From a checkpoint of a small mixture-of-experts model trained on Wikipedia.
Size: vocabulary 8192, 25.8M parameters.
Training: a variant of SOAP for the experts, 263M tokens, 8024 steps.
Below are experts of layer 10 (counted from 0) of a mixture-of-experts language model. Rows are named down (a neuron's output weights, with its number) and show model dimensions 0-255. Each number is 128 + 24 x the weight over its row's rms, rounded and kept within 0 to 255.
Before each expert's rows: "comes before" lists some tokens at least twice as common just after its tokens as in all text. This comes from a sample of Wikipedia text that the model never trained on. Tokens count by the router's weight.

# expert 12
comes before: "=", " also", " not", "See", "Personal", " released"
down1 [114 104 138 125 107 117 110  72 142 122 146 167 105 114 140 116  86 132 107 134  94 110 114 122 118  83 152 173 125 126 137 134 126  95 101 124 142 136 119 154  99 148 108 142 143  78  89 172  77 113 132 120 127 106 104 115 122 123 123 108 120 120 107 109 118 117 161 162 127  74  72 133  69 140 120 143 111 145 185 125  91 131 105 105 121 122  94 120 141 114 138 122 121 134 166 168 120  82 118 121  69 127 113 138 118 133 118 119 134 106 127 158  90 138 142  89 133 166 128 133 139 121 145 137 128 146 116 122 108 148 131 148 104  90 109 150 133 103 129 107 121 139 119 106 108 128  87 124 135  92 137 158 141 119  88 126 145 109 131 168  85 150 117 136 118 108 103 118  92 131 123 108  88 135 105 112  98 166 104 105 171  86 122 140 133  98 159 113 132 138 133 144 139 107 177  98 122  86  95 106 112  94 163 102 194  59 148  87 113 137 140  88 136 136 101 128 104 132 124 121 175 139 118 115 117 123 115 121 158  89 129 144 122 134 148  94 149 106 186 110 135 113 152 142 123 179 159 134 103 103  98 133 135 142 116 131]
down2 [128  96 118  93 120 123 106 100 152 148 108 124 118  95 100 132 132 142 129 151 136 113 115 124 148 120 158 115  92 146 106 100 125 127  84 116 159 119 136 138 146 164  92 164 131 146 114 118 109 136 114 119 173  89 150  82 107 127 139 130 137 141 174 141 134 138 121 108 107 195 118 143 125 144 136  99 145 134  77 161 108 116 155 110 103 151 103 108 156  80 163 145 129 103 137 125 106 112 151 171 142 112  91 126 120  82 145 143 129 123  90 171 206 135 146 158 128 144 106 121 138 123  58  80 112 177 118 128 165 141 152 110 122 138 158 119 130 178 174 124 129 127 137 124 104  80 105 129  97 120 179 134 105 108 147 117 143 110 122 109 122 121 134 168 117 137 118 154 134 110 115 151  83 158 117 171  93 160 126 130 121 161 124 129 115 142 103 133 114 158 135 117 149 108 157 148 138  95 133 153 175 135 162 134 123 133 162 163 126 115 111 159 156 148 145 134  99 147 142 126 137 156 110 155 121 156 135 123 156 135 144 129 141 121 128 148 114 172 108 139 147  86 152 135 118  83 165 135  70 111  98 157 129 163  91 135]

# expert 6
comes before: " |", ",", ":", " (", "s", " of"
down1 [125 133 117  92 106 158 100 163 156 146 126 142 150 131 145 147  59 129 131 121 118  98 102 168 124 135 145 161 161  85 113 143 151 103 159 112 136 117 109 115 121 119 148 113 113 115 142 110 147 165 122 152  70 119 114 136 105 180 152 140 132 160 161 119 121 155 141 105  75 110 166 109 162 123 108 133 146 183 132 128 112 136 150 144 145 145 114 112 122 157  81  89 121 110 170 146 102 172 141  95  92  93 138 114 150 184 158  98 142 141 128  85  96 102 149 138 120 147 123 130 107 132  61 124 123  86 132 132 109 117 100 113 135 103 137 145 134 120 115 102 111 167 102 136 131  98 158  98 147  93 164 110 111 102 114 111 121 124 106 110  90 107 104 135 112 150 162 101  86  97 132 119  98 137 116 116 113 176  97 141 112 142 118 158 142 138 200 172 156 155 138 100 104 124 137 108 173  90 139 145  98 110 116 128 125 129 128 129 145 109 124 129 150 119 134  85 146 128  87 149 124 150 160 147 148 134 150 101 106 117 141 158 140 171 125 121 119 103 116 134 121 171 126 102 116 118 118 118 175 123 107 143 119 163 133 154]
down2 [124 126 111 132 127 121 108 131 124 123 124 134 150 184 195  92 138 101 122  65  85 150 101 182 172 130 122 128 113 166 136 148  92 131 131  80 174 132 126 122 107 150 105 114 128 152 108 118 112 114 122 170 162 161 137 161 132 143  79  91 138 148 139  82  95 102 102 130  98  83 105 153 137 142 111 136 111 159 133 146 137 128  81 131 119 149 113 177 115 108 111 132 133  81 101 120 155 182 137 127 113 107  88  81 163 136 133  77 180 107 123 102 129  78 134 125 108 168 160 108 152 167 112 135 133 103 143 138 165 141 135 112 112 124 116 112 149 188 126 157 126 125 127 132 117 159 135 164  81  83 164 120 141 115 131 142 148 105  94 118 139 112 130 123 153 119 141 139 118 127 133 118  82  98 129 111 119  89 149 116 137 124 108 125 145 106 101  83 139 171 123 129 106 110  95 141 153 115 121 119 127 146 133 140 129 134 145 133 154 118 152 142  78 140 163 134 122 112 139 132  78 131 128 139 167 137 126 128 118 136  97 160 115 103  91 136 122 129 113  98 148 113 122  75 132 138 121 123 117  95 131 100 108 143 110 149]

# expert 3
comes before: " of", " and", " in", " which", " but", " for"
down1 [121  90 119 154 179 157 150 153 111  86 164 143 135 114  94 136  74  93 133 103 178 170  95  96 122  94 144 150 120 160 150 162 108 119 153 110 113 143 148 123 129 127  75 106 128 141 135 113 127 118 124 139 112 153 148 162 146 124 102 150 146 180 136 137 110 134 128 146 151 118  87 119  81 118 122 150 134 120 133 140 124 104 141 133 144 142 110  96 111 114 117 119 132  97 129 117 171 140 157 136 123 132 141 135 158  87 103 137 143 140 128 117 113 124 129 150  80 109 168 115 125 138  92 119  90 107  94 135  81  99  95 148 155 100 115 109 132 103 130 158 130 127 135 106 115  87 108 140  95 157 110 132 127 140 152 107  96 147  84 135 140 126 166 143 129  91 124 101 115 151 130  84 167 103 121  92 107 155 122  98 127 122 110 124 129 154 133  95 131  88 166 134 157 153 103  93 177  55 136 139 135 167 129  78 112 157 134 136 135 122 186 149 173 124 157 138 103 106 110  81 109 126 155 113 155 105 106 101 128 106 146 125  89 141 131 131 118 106 155 130 153 122 125 134  72 142 126 113 160 145 130 169  99 158 131 119]
down2 [128 110 133 147 155 135 121 139 106 153 169  84  95 131 116 126 158 103 134 128 151  98 103 121  86 130 178 100 167 147 156 117 140 123 153 171 166 122 120 106 105  95 199 114 166 161 146 133  66 111 115 107 130 171 176 161 119 101 104 129 160 159 147  99 155 161 125 116 135 110 131 146  86 118 106 125 152  96 126 136 106 137 118 143 115 158 123 150  92 184 167 137  91 140 141 133 155 157 161 104 105 124 126  92 139 140 160 122 137 128 132 107  97 111 100 118 135 151 161 148 132 104 104  91 152 149  90  89 147 134 134 137 108  99 149 143 129 123 110 144  94 132 152 109 121 105  85 113 117 127 107 124 112 113 129 153 168 133 158 136 140 121 127 169 141 128 129 124 144 117 106 128 128 127 150 152 204 130 127 125 126 121 128 118 119 144 178  94 113  92 119 133 124 115 136 131 127 139 152 131 114 123 151 113 113 105 138 166 146 161 142 174  93 174  97 155 108 114 143 113 111 139 141 145 152 152 104 163 126 136 122 118 124 107 178 147 117  68 160 114 144  98 129  95 155 149 113 129  84 128 110  92 139  77 136  96]

# expert 2
comes before: ".", " |", ",", ")", "–", ";"
down1 [160 112 122  84 141 118 125 140 190 142  88 144 150 141 147 122 143 125 125 146 139 137  97 133 146 157 110 129 171 139 151 174 133 123 163  99 152 126 131 150 106 133  80 110 115 134 106 135 161 149 130 125 121 109 135 107  94 146 149 155 132 105 168 109 135 137  95  94 142 115 157 126 131 132 127 121 123 142 116 149 139 121 167 173 107 157 141 169  99 141 139 105 113  97 107 136 139 112  99 136 108 138 105 143 107 113 127 120 124  87 123 122  99 114 119 112 163 126 114  87 133 122  95 123 123 117 124 116 108 106 124 146 133 112 137 128 189 147 150 110 117 146 143  92  82 133  81 139  98 190 112 102 113  82  72 153 122 104 127 148 141 142 138 126  63  90  66 126 132 114 112 189 108 136 139 116 130 147 140 123  99 143 155 155 161 122 169 130 101 163 114 162 159 115  63 133 127 138 125 155 133 138 103 114  90 161 125 144 168 146 138 103 105 141 104 135 161 120 103 124 144 119 134 109 140 191 121 128 157 109 185 162  97 136 135 110 132 106 113 140 164 142 131 106 124 118 156  84 186 141 168 142 145 127 127 142]
down2 [136 111 146 163 102 115 109  88 107 103 144 120 132 149 181  98 166  94 132 146 132 108 118 116  69 106 116 116 147 111 134 110 124 139 102  85 118 121 124 133 114  96 142 101 167 120 155 102 111 125 161 122 162 143 126 170 129 135 123 104 154 149  71 148 149 123 162 107 141 120 122 140 110 168 104 108 106 142 143 109 131 124 117 130 110 185 136  92 118 147 122 135  98 149 100 150 170 127 133 152 105 157 121 110 109 109 128 157 121 171 154 146 120 145 100 100 161 133 126 151 150 125 139 147  93 134 130 119 133 154 128 103  79 119 124 140 122 129 155 121 126 133 124 114 128 116 102 115 121 138  95 102 121 130 156 164 145 123 132 150  79 123 132 144 105  99 107 148 130 186  89 106 103  88 151 122  91 148 146 117 135 181 146 121 120 129 137 109 168  78 113 150 139 151 132 125 127 112 153  99 163 126  81  91 116  97 116 169  78  78 129 131 119 102  99 114 115 137 102 117 103 129 137 109 127 154 115 141 173 138 119 163 133 127 130 115 117 132  79 102 133 200 190 150  59 143 147  80 135 151 127 104 158 140 127 114]

# expert 13
comes before: "\n", "\n\n", "-", "|", "  ", " The"
down1 [159  56 118 134 140 146 166 109 144 128 121 108 143 124 102 102 127 108 141 145 133 122 105  89 111 122 117 122 114 117 161 126 100 116 142 130 183  93 145 114 147 142 116 122 174 133 151 127 111 104 127 118 153 151 116 110 141 143 131 104 118 111 105 139 112 116  90 124  84 154  85 152 134 107  93 120 101 166 148 147 143 130 118 106 145 138 148 161 119 136 127 158 120 159 161 118 123 146 162 131 116 169 116 138 127 166 105 138 192 115 117 136 156 142 154 128 106 129 110 125 142 143 168 129  99 141 136 128 128 108 137 149 128 123  73  97 162 108 147 128 141 166 149 117 109 132 154 141 117 126 176 145 148 159 139 132  76 107 142 111 101 156 179 156 147 180 154 130 102 170  89 107 105 131 156  91 142 137  86 112 142 101 145 165 158 107 155 120 145 117 104 104 142 158 121  86 157  91 102 148 115 145 112  78  79 143 174 126 163 103 147 129 166 128 138  98 125 148 121 129 109 125  93  92 111 144 135 142 187 128 126 126 147 145 179 132  85 105 151 112 171 157 143 115  86 152 161 131 130 145 156  98 135 104 127 152]
down2 [154 141 151 153 127 158 134 130 121  96 154  95 109 147 169 143 156  97 119  97  79  71 149 176 171 150 115 144 102 116 184 119 125 135 137 126 199 108 103 128 170  99 113 108 119 128 154 117 149 107 114 115 106 135 108 155 148 139 154 135 137 138 135 119 132 136 111 110 101 114 133 137 115 122 145 161 121 107 104 126 149 118 138 138 140 137 171 148 114 144 128 110 130 132 135 154 118 166 130 154 107 138 102 123  92  57 130 159 136 126  93 157 118 160 154 137 124 167 123  93 123 160 117 128 127 156 128 143 200 137 112 127 110 158 118 138 119 117 178 136 140 119 137 161  75 112 153  99 140 138 180 129 103 130 148 127 127 143 168 153 145 129 109 164 151 123 101 144 122  98 133  85 111  97 158 110 122  98 137 137  93 137  93 147  79  93 126 161 118 124 127 146 141 144 117 152 141 167 110  95 118 191 125 177 140 138 153  95 184 140 114 164 144 113  94 123 169 159 163 120 117 149  93 152 113 109 117 136  84 137 119 133 138 128 140 156 139 111 128 127 146 144 123 183 120 120 108 100 168 116 131 131 115 144 103 144]

# expert 8
comes before: " |", " 0", ":", " 1", "-", " the"
down1 [107 132 141 155 129 163  85 104  97 106 106 129 113 103 166  84 128 100 145  92 101 169 126 139  95 139 132 137 123 176 135 174 125 126  79 108 150 129 100 107 110 107 100 138  83 158 104 147 109 152 119 123 146 117 137 133  70 166 126 122 144 113 124 112  83 111 131 164 138 128 104  90 152 112 136 112 151 112 110 136 118 122  96 135  92  96 104 147 137 152 134 121 127 107 148 142 130 140 141 109 114 167 102 166 160 122 106 126 165 111 136 158 118 114 126 149 166 142 144 152 152  98 155 131 131  87 135 159 157 106 103 105 124  72 143 116 140 156 148 177 141 143 106 160 104  97 123 134 116 177 175 149 227 157 106 153  96  99  92 102  92 128 140 105 110 149 108 125 113 104 118 136 106 122 127 144 156 127 129 100 148 120 105 129 113  88 145 123 119 132 129 123 109 134  99 125 139 139  87 121 106 107 123 116  99  98 168  82 128 127 105 103 118 126 128 123  92 137 103  98 162 101  92 131 117 108 148 137 135 128 119 109 135 101 104 176 107  87  87 112 112 162 137 142 102 157 116 119 120 127 148  94  97 137 117 157]
down2 [106 137 193  92 114 112 109 132 137 149 121 123  93  96 158 152 118 115 127 149 134 188 147 133 109 163 190 119 127 125 122 100 135 153 138 141 125  99  99 116 123 163  96 157 161 105 100 103 138 136 135 127 127 138 120 150 144 150 114 164 141 144 178 161  75 106 155  72 117 138 121 136 131 133 127 132 141 112 111 131 122 129 147 112 134 132 161 154 125 116 163 161 156 121 139 132 150 120 142 141 152 103 123 124  97 145 136 146 128 197 113 104 134 152 114 111  90 151 112 105 177 134 111  94 142 135 121 120 143 118 147 122 169 141 158 174  91 140 136 123 169 132 102 102 144 149 149 132 103 177 181 102 151 129 106 147 146 128 119 129 121 134 139 163 125 150 133 127 110 147 100 130 103 102 112 167  94  80 149 143 151 129 108 147  82  97 146 145 130 121 141 142 135 141 133 157 117 146 115 141 178 178 153 169 146 112 109 127 109 141 122 136 150 151  82 154 142 146 146 127 122 138 106 150 190 146 132 163 167 169 112 139 123 103 119 103 158 132  85 120 108 111 129 133 128 136  99  80 172 106 117 144 182 174 131 106]

# expert 15
comes before: " the", " a", " to", " his", " he", " it"
down1 [124 126 124 146 110 127 107 127 118 114 105 136 125 112 183 128 164 112  92 142 141 128  99 146 127 106 124 142 113 104 131 125  93  99 126 155 120 112 154 140 124 140 149 143 153 124 128  90 128  82 115 121 122  93 113 103 141  69  80 104 182  99  86 136 109 136 145 130 117 154 131 131 144 141 113 130 170  95 152  94 128 156 157 142 134 139 113 112 131 104  96 126 116  93  91 164 136 149 183 138 123 108 120 169 102  90 134 121 174 149 136 117 125 145 164 108  82 108 133  92 114 169 118 111  86 158 101 120 169  97 150  91  87 125 132 121 156 104 119 145 155 124 143 119 122 154 115 144 180 143 128 149 121  88 116 136  83 143 147 117 155 178 127 134 138 143 182 121 182 120 103 150 153 136 141  76 132 107 145 119 138 122 163 142 107 126 107  97 113 135 157 120 130 151 116  97 142 134 119 178 184 143 126 183 124 150  97 140 144 167  73 124 153 115  83 140 138 124 137 112 170 125 141 129 136 145  80 151 102 145 115 116 138 109 139 120 108 127 145  95 117  69 110 107 152 116 149 143 142 135 152 135 131 100 136  95]
down2 [137  92  83 109 124 138  69 159 133  95 109 101 116 176 121 115 153 129  72 139  97 137 164 153 116 134 134 140 156  97 105 117 111 161 173 143 115 136  89 148 117 118  85 153 116 133 190 162 126 158 104 132 100 127 120 151 140 151 125  80 143  84 116 147 119 122  90 156 119 143 116 166 140  95 111 124 123 118  98 124  88 119  95 104  98 112 116 120 138 107  84 110 106 181 169 121 131 160 100 125 126  89 108 115 128 136 135 104 101 119 121  97  91 109 104 114 143 170 121 125 102 119 151 137 114 147 132  93 112 137 135 127 150 140 174 157 104 110 137  90 139 149 177 127  85 133 118 111 142 147  87 125 111 128 139 133 146 141 122  84 139 137  88 121 121 119 109 119  98 153 131 111  83  94 176 153 114 124 146 139 135 129 171 110 109 141  89 118 126 101 105 144 144 115 133 102 117 161 146 137 122 133  97 146 156 119 126  77 133  91 146 157 118 137 118 143 145 121 170 111 122 167 135 179 153 126 105 109 145 153 105 108 150  65 141 129 115  64 105 117 132 175 132 127 151 140 128  99  98 128 107 122 130 131 117 130]

# expert 1
comes before: "|", "-", "1", "0", "2", "19"
down1 [146 142 165 132 119 129 122  91 131 124 112 137 161 136 119 112 124 100 122  85 104 118 189  82 126 141 122  98 111 100 115 117 122 117 121 102 113 142 119 115 114 175 102 106 165  81 101 134 120 116 114 140 130 132 123 133 131 187 145 147 145 132 131 127 151  91 178 102 154 158 102 146 121 128 113 140 125 109 118 124 141 101 117 149 125 110 110 165 123 144 133 162 122 133 125 120 152 110 115 140 114 164  82 165 106 106 107 148 169 125 131 183  81 114 154 132 114 158 140 166 102 156 138 103  72 107 102 148 141 140 112 117 123 111 137 123 125 116 149  98 121 137  99 110  90 125 100 108  82 173 157 171 131 103 123 112 128 141  99 117 137 104 143 121 122 120 117 109 118 101 114 105  97  97 148 107 130 136 129 120 142  75 102  96 122  98 132 104 108 145  83 193 135  95 141 133 152  95 174 122 135 107  90 110 121 103  86 125 135 134  88  95 125  75 105 107 125 141 107 115 146 100 137 143 112 132 158  61 170 135 148  96 151  98 128 173 119 124 139 112 119  82 124 173  96 186 124 131 130 103 116 113 120 129 117 158]
down2 [160 109 124 141 113 171 149 107 149 117 100 118  74 174 124 125 121  98 169 149 107 127 135 138 159 152 151  94 141 120 127 177  98 118 135  89 137 110 104 128  96  82 123  93  86 104 146 101 127  98 128 154 128 136 114 159  84 113 190 145 128 105 129  94 128 101  90 108 165 107  97 107  86 122 162 146 150 156  89 135 147 168 144 108  94 140 140 133  99 103 165 122 138 160  94 161 138 134 149 127 113 118 153 102 124 109 139 103  92 147 138 103 100 155 136 156 114 137 134 171 121 133 147  98 109 154 137 138 142 164 114 148 128 137 124 127 151 123 128 173 191 129  68 127 100 133 116 140  77 118 127 110 120 129 171 155 156 152 133 139 148 132 140 116 151 119  67 119 139 141 133 110 136 120 125 161 118 108 184 125 136 150  93 155  97 128 147 145 174 130 150 173 105 129 115 115 113 147 137 133 118 131  69 130 157 180 127 147 114 120 153 150 158 124 125 155 155  99 109 112 136 132 108 173 147  92 134 135 129 103 132 143 117 106 140 133 126 136 150 135 109 123 165 144 120 104 132 105 142  97 157 154 114 152 175 147]